Experts of a small language model.
Size: 12 layers, 14M parameters.
Training: a variant of Adam for the experts, 623M tokens, 4751 steps.
Below are experts of layer 2 (counted from 0) of a mixture-of-experts language model. Rows are named down (a neuron's output weights, with its number) and show model dimensions 0-95. Each number is 50 + 10 x the weight over its row's rms, rounded and kept within 0 to 99.
Before each expert's rows: "raises" lists some tokens whose logits its average output raises strongly, later layers aside. This comes from a sample of Wikipedia text that the model never trained on.

# expert 6
raises: "s", "and", "."
down12:33 66 29 43 49 50 58 49 46 44 47 64 33 54 35 62 66 48 56 25 56 18 45 55 53 40 65 72 47 49 37 44 63 64 45 59 59 46 47 51 51 34 54 64 47 49 52 51 28 61 58 41 51 56 54 41 46 49 54 57 73 31 50 53 52 58 58 40 68 37 48 44 39 42 46 59 54 48 58 49 52 42 46 57 51 53 52 54 47 28 40 38 59 35 68 42
down13:52 48 62 32 53 46 44 42 52 52 34 40 70 44 36 52 33 35 24 51 69 51 59 48 53 48 56 34 54 52 39 49 47 63 44 54 43 39 38 59 36 67 31 39 51 50 59 53 53 67 54 47 54 46 42 62 71 61 57 35 23 58 39 65 48 61 58 67 36 45 44 28 69 40 57 72 56 62 42 49 41 63 52 49 36 34 49 52 57 62 61 39 48 49 32 61
down14:37 62 55 58 29 53 58 34 25 80 57 50 38 40 44 54 56 48 55 50 23 57 47 51 46 53 49 42 62 61 55 55 48 39 33 40 48 33 52 54 73 56 58 60 47 56 37 56 53 44 52 58 49 62 61 36 46 33 34 63 67 57 50 49 52 33 54 59 60 38 43 53 46 45 61 65 66 54 33 67 62 61 52 60 44 51 63 63 56 56 45 49 47 45 44 47
down15:54 41 61 37 41 49 49 50 37 39 44 55 47 40 54 42 63 42 31 41 40 44 31 47 61 48 52 55 53 64 48 53 49 56 54 67 54 64 62 51 57 50 50 69 46 51 57 45 55 59 53 70 47 40 73 56 60 58 36 58 39 32 43 35 49 68 63 49 51 40 60 27 69 49 60 56 51 61 45 49 44 44 51 44 49 60 49 34 50 50 52 39 60 53 56 72
down16:61 48 47 52 44 55 52 47 54 49 33 53 49 60 47 66 45 48 58 52 66 51 58 68 60 62 54 69 47 48 43 50 45 71 48 51 57 50 49 50 53 26 32 59 60 52 57 38 58 44 34 39 57 53 65 32 49 56 51 45 32 37 66 44 57 54 60 49 37 65 41 62 64 48 46 63 50 58 58 41 58 28 47 42 39 62 43 53 48 54 65 50 52 49 58 53
down17:67 45 43 45 79 53 54 49 66 48 54 47 62 43 53 40 40 50 76 52 40 50 43 42 39 57 55 43 51 49 62 46 46 50 48 45 52 44 42 56 39 45 58 43 41 39 38 44 50 53 29 57 54 50 49 60 31 41 57 45 42 62 55 44 48 41 44 51 61 69 63 63 49 48 65 44 38 60 64 56 60 45 44 41 70 68 59 60 42 71 59 47 41 40 56 36
down18:61 56 38 59 50 52 55 53 54 37 57 51 50 51 66 53 45 51 71 66 56 46 42 51 32 61 43 35 53 45 79 53 57 43 45 39 56 40 34 51 48 44 61 44 36 50 40 53 39 30 47 55 44 69 46 41 43 46 51 45 36 58 64 51 45 45 47 53 63 60 43 62 41 49 54 49 45 40 33 48 49 65 49 43 50 49 65 49 50 67 50 53 45 43 35 28
down19:58 50 55 38 47 44 57 48 73 43 46 74 44 41 60 60 57 48 51 39 60 39 47 44 70 46 39 48 45 56 45 43 52 31 37 62 47 53 61 44 50 57 44 56 50 45 54 36 45 64 55 54 70 42 47 35 56 59 49 64 52 25 55 59 40 52 66 48 52 29 49 29 51 58 57 61 68 43 42 52 67 52 50 48 58 61 56 64 61 67 58 32 53 48 67 47
down20:31 48 52 51 63 31 39 49 77 57 53 51 54 60 45 47 46 65 48 58 50 47 57 46 46 39 46 42 40 49 51 58 50 53 60 56 40 61 49 38 52 49 62 23 54 56 52 39 34 55 66 41 62 65 51 42 56 52 52 42 56 58 43 52 28 55 32 54 57 34 56 39 48 49 40 58 58 55 39 50 55 36 47 32 58 49 55 38 52 46 36 53 63 46 72 84
down21:42 39 51 56 48 54 66 73 59 59 41 38 56 43 63 49 43 54 61 48 67 58 32 53 41 52 55 46 48 50 52 39 63 47 52 57 55 44 52 43 28 56 50 42 38 50 50 49 65 37 29 58 40 49 50 54 47 78 53 49 40 56 47 74 62 50 54 60 47 34 67 52 48 55 50 62 58 45 56 44 66 65 49 46 39 40 48 55 50 43 56 44 39 35 56 38
down22:66 49 42 52 60 44 57 62 58 71 52 44 35 43 37 27 53 62 47 61 55 44 80 63 36 36 50 51 43 45 54 45 46 27 45 43 48 58 45 56 66 32 54 64 49 50 54 46 44 45 65 58 49 55 60 47 49 46 40 41 52 65 64 47 42 46 47 42 25 64 62 45 33 37 37 37 44 52 56 43 62 60 46 47 75 21 37 57 60 45 56 39 61 51 42 42
down23:33 37 51 52 53 54 56 59 50 61 42 39 60 44 45 40 50 44 36 50 46 42 83 51 51 58 50 57 43 56 36 61 46 49 40 55 49 58 66 52 38 49 51 34 57 54 65 28 51 61 63 43 53 56 71 59 62 41 33 56 50 44 56 49 58 41 48 40 45 51 29 48 58 43 52 15 53 62 48 27 51 51 33 60 38 55 47 42 52 34 50 65 44 58 64 57
down24:53 64 51 34 66 53 57 55 57 38 54 65 46 54 44 56 36 47 74 48 64 38 41 48 35 36 43 34 59 45 65 45 54 55 53 57 54 53 68 50 29 19 40 52 50 48 60 44 61 47 51 66 56 44 37 42 50 49 63 58 27 36 62 57 66 46 52 58 49 45 62 49 57 44 47 35 57 40 32 52 50 57 49 41 53 57 58 55 59 54 51 38 46 37 50 33

# expert 1
raises: "| Date", "-American", "ential", " Yes", "itional"
down12:49 65 41 32 65 38 46 42 48 54 68 53 34 57 54 39 37 35 67 32 67 39 58 51 60 31 63 38 49 42 74 59 48 53 35 61 53 57 53 61 50 55 49 47 41 44 68 53 44 53 56 53 39 29 59 68 40 49 56 55 47 51 30 45 41 57 64 59 60 49 56 67 61 76 33 53 58 49 41 49 45 30 54 63 48 42 44 49 60 51 56 54 49 60 23 56
down13:53 86 39 43 42 34 57 49 44 70 51 59 55 69 45 46 58 32 51 39 50 59 58 50 60 53 69 53 43 53 43 45 44 36 48 61 44 48 53 53 46 51 47 58 50 52 54 65 48 55 57 40 58 56 55 64 50 43 49 50 53 67 19 50 50 60 46 55 55 45 45 61 64 50 46 48 36 56 31 52 47 47 42 41 50 52 41 55 60 45 49 30 56 54 48 65
down14:55 53 66 56 47 36 47 48 64 46 44 54 42 48 47 55 45 30 66 52 50 38 61 51 75 49 39 36 35 43 86 43 63 58 42 75 59 59 53 41 47 49 41 65 59 44 60 56 59 28 41 43 42 61 48 59 41 43 37 45 60 70 40 69 42 54 32 69 42 58 50 64 58 53 47 47 55 40 31 57 44 46 46 63 53 36 57 52 52 57 48 43 53 59 46 47
down15:44 33 48 68 47 46 59 54 49 50 50 55 48 54 47 49 44 52 45 51 44 43 62 26 41 52 45 39 54 52 47 47 22 57 60 66 45 46 43 52 57 50 44 58 49 53 46 31 54 56 47 57 46 61 55 39 35 49 43 35 52 46 54 46 60 63 35 65 22 60 49 48 41 46 39 37 44 45 40 41 43 43 65 55 73 54 44 42 48 50 56 63 49 48 43 50
down16:50 58 65 44 51 48 54 56 40 74 68 59 45 45 31 27 56 62 53 61 59 55 40 29 45 52 54 36 57 45 39 69 47 63 34 55 52 31 42 50 56 70 47 64 44 51 47 52 66 45 33 37 71 48 43 52 57 63 36 50 52 46 58 37 58 34 59 53 63 40 42 64 61 39 47 64 52 48 59 36 47 55 52 46 56 50 46 47 51 48 36 48 40 56 42 27
down17:42 57 67 50 44 38 64 57 40 55 52 55 54 53 53 44 54 51 37 58 46 29 42 46 43 62 29 49 42 36 50 49 44 51 45 53 65 56 50 47 52 50 50 29 57 53 44 44 60 62 43 68 44 59 46 52 46 40 56 58 38 54 48 55 61 30 50 57 54 33 55 39 33 37 40 53 44 45 59 56 67 46 49 54 52 44 63 41 35 46 27 40 61 52 57 49
down18:35 58 41 74 51 63 42 55 62 30 55 46 43 41 44 45 52 58 53 59 46 48 34 41 58 45 41 48 51 37 58 65 49 54 69 48 56 37 29 48 60 80 53 55 33 52 59 38 40 58 53 49 50 40 51 50 66 47 55 62 56 63 48 39 47 50 49 57 54 26 40 40 39 45 36 52 27 42 47 43 54 42 39 46 32 58 51 56 47 53 70 56 50 54 51 53
down19:36 54 52 63 47 45 68 52 63 48 55 50 41 55 46 47 49 64 49 62 58 49 58 44 41 45 61 58 56 56 54 53 58 54 64 62 41 46 49 20 46 48 52 58 68 47 68 46 35 58 33 39 40 54 54 46 33 41 62 33 53 56 47 52 32 63 45 67 48 56 34 66 46 61 41 66 55 34 59 43 47 46 42 39 69 50 45 55 60 57 50 49 52 69 55 32
down20:57 37 38 48 53 50 55 32 58 40 58 57 63 43 63 55 38 49 52 44 65 55 72 51 67 46 76 31 40 50 62 56 54 57 49 43 31 43 67 45 37 55 54 52 48 55 49 40 42 54 41 60 48 45 62 57 51 58 52 38 48 60 44 47 50 62 57 49 43 23 59 48 49 50 49 58 53 39 57 53 56 68 47 54 51 75 37 50 64 70 67 36 62 41 36 44
down21:62 44 71 58 45 42 83 46 48 39 61 56 55 40 44 36 40 48 61 61 45 44 40 64 55 51 61 41 54 46 56 69 48 63 58 33 38 61 62 43 65 58 47 49 48 51 55 42 54 35 50 50 42 50 55 54 35 37 58 35 54 56 47 56 53 54 54 54 43 58 45 46 69 39 72 43 58 69 59 27 41 50 45 47 38 66 66 43 56 48 52 43 45 56 48 26
down22:68 59 62 63 56 50 60 45 36 41 47 46 48 41 61 58 57 53 26 79 39 51 46 50 36 47 54 65 59 56 50 61 55 40 61 37 55 57 36 52 55 41 37 59 48 48 51 37 41 55 40 66 55 51 58 23 42 49 49 61 45 56 47 50 58 33 43 40 45 53 49 62 36 52 60 37 48 58 51 43 46 61 38 46 49 61 39 67 36 53 47 57 50 42 64 30
down23:60 56 48 66 48 47 75 49 43 50 52 45 47 54 52 33 63 51 51 59 48 47 48 54 43 47 43 60 46 30 60 49 47 51 43 36 46 49 52 61 33 35 55 57 54 42 45 51 50 29 40 62 60 59 43 49 43 42 51 64 50 43 39 50 39 38 42 73 44 43 39 62 36 51 68 41 40 49 66 45 47 74 44 49 47 64 53 43 41 59 49 32 55 62 57 46
down24:68 63 51 26 64 61 58 52 45 53 57 54 27 55 54 46 46 29 51 23 59 42 42 56 82 48 54 38 57 43 63 47 34 59 45 57 57 56 66 44 48 44 47 64 39 51 57 56 50 57 65 50 51 41 53 59 33 58 50 43 41 58 29 65 50 36 41 57 45 54 66 48 46 64 44 42 49 58 38 48 46 59 54 53 34 57 47 51 44 51 65 57 56 56 30 57

# expert 2
raises: "more", "ington", " defeated"
down12:45 59 59 42 50 52 41 43 43 61 38 38 31 55 58 50 43 46 62 42 58 33 59 49 72 35 59 52 57 36 56 48 47 56 57 53 54 43 57 36 34 41 49 52 58 63 63 47 47 67 62 50 53 47 57 56 44 79 52 34 42 50 55 57 27 49 42 53 47 49 47 26 59 47 42 68 34 57 43 49 41 52 52 40 40 48 54 27 58 49 40 59 53 47 52 57
down13:39 51 42 52 45 58 52 61 52 55 51 46 65 47 50 46 54 54 68 48 41 54 42 33 54 56 26 60 48 47 46 53 45 26 49 51 49 42 31 39 49 62 49 57 50 64 54 39 42 53 56 33 40 55 65 55 62 54 46 61 34 48 33 40 35 57 39 38 49 38 44 66 38 56 74 50 44 41 63 52 57 55 58 48 55 58 34 51 52 42 56 58 43 52 47 54
down14:43 51 35 43 57 44 61 47 32 46 46 49 57 52 49 53 61 65 32 30 44 56 41 66 64 56 61 54 50 44 45 62 42 40 48 53 35 48 59 42 50 56 45 45 56 45 52 54 63 51 35 78 44 52 43 61 60 61 47 58 43 51 37 48 49 50 52 52 43 48 50 36 60 52 57 52 76 62 31 45 49 48 58 61 51 65 25 32 49 36 46 45 64 57 60 54
down15:38 76 47 61 57 58 58 53 30 28 57 52 57 62 47 59 48 55 35 62 37 41 56 44 55 61 56 56 37 45 51 63 48 46 63 63 61 47 49 53 46 53 45 66 63 49 38 49 55 48 58 51 57 50 53 55 60 71 62 34 67 49 52 63 28 59 46 39 44 51 38 65 51 53 47 65 40 31 38 30 44 75 54 59 56 47 30 55 47 35 35 55 39 39 59 41
down16:29 54 40 73 77 55 46 41 58 42 41 35 56 53 58 58 49 47 40 53 54 38 56 56 47 54 37 59 53 57 46 56 45 55 49 45 56 35 35 51 58 57 68 48 48 48 47 45 57 38 43 45 58 49 53 58 45 38 45 40 52 53 51 54 54 38 67 35 49 54 42 68 40 49 54 63 49 39 62 40 65 54 46 45 32 36 48 47 65 43 64 41 46 57 47 42
down17:63 62 71 55 42 43 36 42 43 80 51 49 66 56 45 66 50 62 53 52 46 46 62 47 43 41 43 47 27 50 50 59 53 62 49 56 57 50 53 43 44 46 45 40 54 55 66 64 32 61 43 65 49 41 60 50 37 51 53 50 50 50 53 71 52 43 69 68 54 51 55 47 66 51 25 91 59 64 55 47 38 35 53 40 45 52 44 57 56 44 46 52 50 57 34 59
down18:58 73 46 47 37 39 57 55 38 56 54 51 41 48 53 47 48 39 35 40 71 37 50 37 62 61 54 43 47 47 60 56 41 34 59 52 42 73 59 42 43 35 51 50 53 58 62 59 38 58 52 44 42 41 60 59 47 42 57 47 37 60 55 59 44 50 34 53 37 69 60 46 51 42 48 27 56 47 41 78 39 55 52 56 48 67 35 51 52 47 46 46 67 51 70 51
down19:59 67 33 47 58 36 49 44 23 38 52 55 49 55 53 58 46 41 21 52 69 59 57 57 62 45 61 45 40 52 30 57 47 43 38 61 47 47 57 46 47 55 35 63 51 58 37 59 45 52 49 54 41 34 54 53 57 56 61 55 50 43 56 39 52 51 54 35 44 67 36 45 43 47 44 56 63 47 50 62 58 65 52 49 55 48 29 47 54 46 40 46 44 51 35 49
down20:46 68 28 47 51 60 61 42 55 23 57 53 53 55 31 51 50 54 56 37 68 58 37 43 35 67 61 45 56 51 57 55 46 49 57 54 44 59 43 52 41 44 50 66 50 64 53 52 49 44 55 46 60 41 38 58 39 48 67 55 51 64 35 39 38 45 26 54 63 71 54 60 39 55 36 56 31 47 55 49 66 36 42 46 53 48 35 57 48 47 49 46 41 38 48 57
down21:51 42 56 65 38 46 69 39 47 57 56 48 40 50 60 60 37 44 14 66 51 42 56 57 57 50 51 48 47 50 38 43 45 50 50 55 31 22 55 33 49 35 44 54 68 66 56 53 44 71 40 55 46 51 41 46 71 48 31 32 43 52 56 60 60 62 54 44 35 47 75 44 51 56 63 36 46 56 48 43 35 67 40 34 48 59 60 34 67 55 69 50 52 43 52 43
down22:37 61 59 33 68 46 39 66 36 45 35 47 53 37 50 37 51 58 28 39 38 32 56 54 69 44 37 33 36 63 37 29 57 54 36 72 54 57 58 48 60 66 34 58 45 59 59 44 51 54 72 41 50 59 44 54 49 58 53 45 41 32 64 42 49 51 58 60 66 48 45 33 54 70 40 52 57 52 52 61 43 50 46 39 27 50 64 43 59 59 56 53 30 54 63 62
down23:41 48 53 58 41 46 39 57 55 61 39 52 66 48 49 58 54 65 47 41 32 42 55 34 41 48 47 40 49 46 52 50 48 52 43 40 65 41 30 52 57 45 74 32 44 46 61 51 60 62 64 59 51 49 53 42 37 40 55 42 48 58 61 41 56 50 69 54 40 25 61 46 62 49 62 60 53 61 65 52 58 42 53 61 58 41 44 54 40 59 46 42 53 39 24 49
down24:50 30 59 60 55 43 41 50 66 56 48 37 41 49 59 67 61 67 56 56 30 42 56 31 41 57 40 47 43 48 65 48 42 50 50 33 46 49 32 50 64 59 72 36 37 44 56 45 36 54 37 58 45 66 56 44 52 52 43 65 49 70 71 49 58 34 54 41 68 61 44 43 49 39 49 59 52 62 51 52 55 47 55 49 53 54 34 46 49 54 60 43 46 61 37 57

# expert 5
raises: ")\"", "ually", "lement"
down12:38 59 40 81 52 35 51 50 20 53 51 47 38 64 35 56 43 47 45 61 45 53 36 58 56 53 54 51 50 55 46 49 45 55 41 58 30 48 51 44 54 57 67 58 42 60 62 33 42 42 49 59 53 60 50 64 33 43 65 43 52 51 32 50 36 42 62 37 64 60 55 58 65 60 56 48 39 42 65 41 43 42 47 64 42 41 55 35 48 55 63 39 43 64 46 56
down13:49 51 53 57 40 42 45 70 42 31 40 65 54 63 35 44 59 47 56 59 49 66 61 46 42 46 46 66 62 39 52 50 51 65 65 35 49 48 48 43 58 61 39 64 55 44 73 77 59 39 64 42 62 53 35 44 23 36 53 39 64 50 44 45 58 58 57 38 63 56 68 54 49 56 40 58 40 54 41 54 49 41 49 60 45 49 53 35 41 31 49 40 49 52 44 52
down14:10 61 41 41 62 60 67 57 32 52 68 66 54 53 51 72 55 55 37 54 53 57 45 54 61 51 48 46 48 48 43 56 53 36 44 42 47 41 77 63 56 52 54 50 50 41 52 40 45 44 56 39 52 38 50 58 46 64 54 39 66 56 50 55 41 35 50 66 54 46 45 49 50 58 53 47 54 42 41 51 48 43 48 61 34 59 27 52 47 49 71 53 47 45 47 28
down15:65 54 44 41 38 35 65 57 60 62 50 49 55 25 47 59 38 45 45 51 74 45 54 42 55 37 52 44 61 47 36 45 51 58 63 52 48 65 61 62 34 52 46 47 58 56 75 56 50 46 44 54 46 55 62 44 44 53 48 58 41 47 51 56 46 63 52 35 44 60 40 45 64 69 57 40 40 53 57 45 41 38 47 31 46 51 64 32 45 54 70 42 55 55 63 37
down16:69 39 42 43 50 32 57 67 37 48 57 62 53 40 46 47 61 56 49 66 61 41 47 57 48 44 63 41 48 62 28 46 52 50 70 47 49 47 59 38 50 45 74 47 47 48 62 48 38 45 38 53 39 65 57 49 48 55 44 36 42 41 55 52 58 47 53 66 71 52 69 68 69 43 50 52 54 42 55 38 44 61 39 49 48 37 33 49 60 65 52 37 54 47 44 37
down17:63 45 51 58 42 48 46 51 52 49 55 41 45 55 60 46 54 62 50 41 36 35 52 44 46 48 59 33 48 51 57 55 56 40 54 62 54 53 24 65 55 57 66 50 47 49 52 51 62 39 34 43 62 55 58 47 51 36 46 43 51 55 43 48 49 70 58 50 74 49 51 33 49 33 47 50 42 60 34 57 67 40 46 40 57 40 49 59 44 19 53 44 52 61 41 31
down18:48 64 52 52 51 44 47 71 31 53 53 43 40 62 51 25 55 46 43 57 61 33 42 59 39 53 56 37 45 48 34 51 43 67 59 43 48 58 34 53 47 44 57 60 55 51 58 68 45 57 33 41 56 51 60 62 52 62 60 46 66 34 33 43 42 36 58 40 71 42 46 64 39 44 54 37 44 54 48 65 61 54 45 58 29 48 45 48 44 50 55 34 68 58 44 59
down19:43 58 32 45 66 33 45 60 41 46 45 40 58 45 47 46 54 59 52 44 66 49 61 64 69 52 68 57 48 38 51 45 30 73 64 61 48 49 42 62 55 58 48 62 57 70 35 55 30 36 45 56 74 63 51 65 52 50 60 53 49 52 31 55 56 26 51 61 42 50 59 52 53 49 40 57 47 50 49 39 37 39 45 63 52 47 53 49 57 39 62 53 48 43 39 58
down20:64 65 38 53 43 46 60 50 32 62 54 39 49 50 49 49 58 25 43 51 51 42 48 54 51 38 47 39 32 36 38 53 36 48 47 58 45 55 57 50 62 41 64 66 50 59 52 52 59 50 54 68 65 37 41 58 39 62 69 37 80 49 45 54 56 62 57 29 39 48 71 59 56 62 50 47 59 44 55 39 50 41 55 61 51 55 44 56 52 50 50 60 65 48 42 51
down21:57 50 47 56 35 55 28 40 45 63 49 40 69 50 64 57 45 52 53 60 58 64 64 32 28 59 51 39 71 33 59 61 51 44 54 45 46 42 45 58 51 35 53 54 46 42 60 49 52 34 49 48 64 42 49 44 50 45 23 65 64 56 39 40 39 60 42 64 35 34 49 57 41 49 52 46 42 50 51 57 53 60 50 61 57 42 47 61 48 47 54 76 59 56 57 52
down22:58 64 51 39 40 55 54 41 37 54 38 45 56 45 37 54 52 68 56 78 53 51 32 50 66 48 56 53 30 43 48 47 55 56 38 57 50 43 50 41 57 39 23 46 64 35 50 39 38 46 56 50 58 60 61 66 51 50 46 39 47 37 36 58 59 38 58 46 53 35 39 52 55 61 43 64 40 48 60 52 70 40 57 42 45 55 44 51 49 44 19 54 48 66 60 59
down23:43 57 46 48 46 64 62 63 58 47 48 55 52 49 40 41 76 52 46 50 46 41 42 55 50 49 32 68 63 40 45 51 82 54 58 64 66 49 63 36 50 61 43 71 64 58 62 60 57 44 49 38 38 58 59 54 54 51 48 64 41 42 29 48 60 42 43 66 56 34 61 41 51 43 35 43 48 32 38 44 54 55 46 42 46 62 44 56 52 38 47 39 63 62 73 40
down24:58 40 62 52 44 55 53 47 61 48 52 36 36 58 54 38 53 51 31 51 41 54 52 61 50 40 65 54 59 55 45 46 54 51 66 54 56 42 51 41 40 38 45 56 53 50 51 73 53 63 39 40 52 54 38 42 35 39 52 50 47 54 58 52 36 29 45 64 46 50 54 64 57 64 50 64 57 49 34 43 58 65 40 49 46 60 32 44 45 50 55 54 49 31 62 48

# expert 7
raises: "- Born:", "- Born: ", "- Coordinates: ", "- Location", "- The", "- J"
down12:72 69 36 42 50 54 62 55 48 31 55 55 42 42 49 60 60 44 51 48 70 40 41 61 60 36 40 54 50 50 57 44 47 47 44 58 69 54 64 43 44 46 42 60 57 52 49 56 62 59 58 55 33 47 41 44 32 56 62 66 52 49 45 62 47 48 60 41 75 40 29 52 47 64 48 41 42 57 66 48 43 49 48 49 56 64 61 51 49 54 47 58 44 58 55 50
down13:72 59 43 41 34 37 81 55 44 63 49 53 64 44 47 46 35 52 63 55 76 56 54 44 40 45 44 43 46 53 38 55 28 52 38 46 56 54 60 62 48 62 33 46 50 53 43 60 44 44 48 63 54 52 50 34 41 52 51 60 56 42 36 58 52 63 54 50 63 28 41 44 54 47 44 48 71 62 50 58 41 37 56 54 53 52 52 41 46 39 52 54 63 74 42 37
down14:45 55 63 40 59 67 54 48 61 36 44 76 66 49 62 53 34 57 62 56 40 38 35 32 61 23 45 30 44 56 47 47 48 58 52 49 59 47 64 56 20 48 30 44 51 53 58 68 49 49 63 31 62 54 54 47 52 70 59 57 47 32 55 47 40 47 53 52 56 48 56 17 49 58 48 70 54 51 45 80 55 31 44 40 48 64 54 66 54 45 53 44 62 43 64 58
down15:52 36 42 49 46 55 00 46 54 48 61 50 53 47 54 45 55 59 43 58 51 59 46 48 62 53 47 49 55 45 51 63 46 48 40 65 40 52 45 53 42 55 46 55 48 37 30 48 51 40 56 65 53 52 37 47 35 49 50 52 43 49 56 53 46 42 91 47 49 40 54 52 51 51 50 47 52 46 49 41 48 42 50 60 52 60 53 58 37 50 53 53 59 46 59 87
down16:43 19 40 58 45 46 00 29 52 53 70 56 46 54 53 54 53 52 40 59 39 61 40 49 49 51 46 35 58 47 50 54 48 55 52 56 52 53 52 54 42 46 38 64 52 38 35 53 68 49 59 56 47 57 45 53 31 43 47 57 54 54 52 55 44 52 69 58 47 56 63 69 52 43 57 47 58 56 36 51 48 34 49 61 58 58 55 67 37 55 54 63 57 51 54 77
down17:60 56 47 54 40 30 70 58 43 54 55 44 46 48 64 41 44 51 66 57 67 42 60 37 45 47 41 50 48 49 52 63 31 28 48 60 47 65 50 69 43 56 44 44 55 59 43 54 45 61 58 44 36 51 53 48 42 53 47 67 43 37 60 45 52 47 64 49 78 40 27 50 57 53 36 27 59 51 41 49 51 44 53 51 63 72 43 53 45 31 39 51 62 79 53 39
down18:40 75 50 43 54 52 59 72 54 40 38 47 56 61 47 53 66 42 53 39 55 44 55 50 38 56 36 56 25 50 51 62 52 60 65 56 49 43 48 27 43 36 50 53 57 42 66 62 40 49 32 34 36 36 38 30 35 66 54 55 54 51 58 49 45 60 45 33 39 56 40 46 55 59 58 77 56 29 48 58 49 50 46 40 53 46 62 54 55 55 62 55 57 37 54 63
down19:49 48 38 41 52 57 03 51 48 51 57 47 49 42 63 54 54 50 45 34 61 59 48 43 51 40 59 42 60 37 50 45 41 53 37 53 59 52 45 54 38 59 39 60 53 36 47 45 59 53 72 65 52 56 54 52 37 54 52 54 42 49 54 57 43 47 99 53 63 32 66 32 49 56 55 42 61 59 53 49 57 42 61 64 51 55 51 45 36 49 54 44 63 51 64 94
down20:37 49 44 37 45 70 42 59 59 48 51 45 57 52 61 63 51 54 53 39 54 54 34 50 51 53 49 48 45 26 43 49 49 57 36 42 45 49 44 50 39 52 46 48 46 24 57 47 73 51 63 58 36 55 47 56 33 41 39 54 42 48 45 37 50 44 72 59 69 41 55 29 73 58 31 36 65 58 59 43 66 45 54 53 56 60 42 55 26 45 52 44 44 39 66 66
down21:47 43 36 47 51 68 02 50 52 57 63 41 47 47 61 49 48 51 45 49 53 43 51 44 48 52 56 37 49 30 43 51 41 57 36 63 53 56 39 57 47 53 42 58 56 28 43 48 58 58 72 67 49 59 48 48 25 52 45 56 43 51 51 55 45 48 93 49 70 38 63 40 60 51 50 45 67 56 59 48 51 35 60 61 52 62 53 45 30 49 50 57 56 46 68 87
down22:51 44 36 40 47 60 00 45 49 52 56 41 48 41 50 56 50 55 43 43 57 53 48 45 54 42 54 45 55 36 45 51 41 57 31 61 49 50 45 58 42 58 47 63 56 36 52 48 57 50 74 62 50 52 54 51 35 53 49 57 47 45 55 55 51 47 97 58 61 39 72 41 48 57 54 48 58 53 58 47 48 41 55 64 47 56 52 49 31 43 56 49 67 50 61 99
down23:39 57 62 52 54 43 64 64 45 41 42 73 58 63 40 54 39 44 45 47 47 51 56 55 64 56 44 36 44 53 47 56 43 66 66 68 51 56 62 30 35 45 58 47 52 50 48 53 46 60 55 54 56 34 43 30 51 56 65 34 63 63 44 29 44 41 50 29 40 62 34 47 48 74 47 58 54 43 40 63 40 52 43 44 50 53 53 52 45 72 63 52 60 49 52 46
down24:57 35 61 46 42 42 29 51 46 43 43 47 37 49 49 57 26 37 40 47 61 58 38 52 52 48 50 42 72 58 48 55 44 55 34 33 46 27 58 64 66 53 56 52 40 50 58 41 51 48 40 40 51 55 31 39 70 41 64 35 56 62 45 41 41 66 70 62 56 53 67 63 45 46 64 58 55 57 52 37 57 58 57 45 45 55 49 47 47 57 62 55 39 44 43 42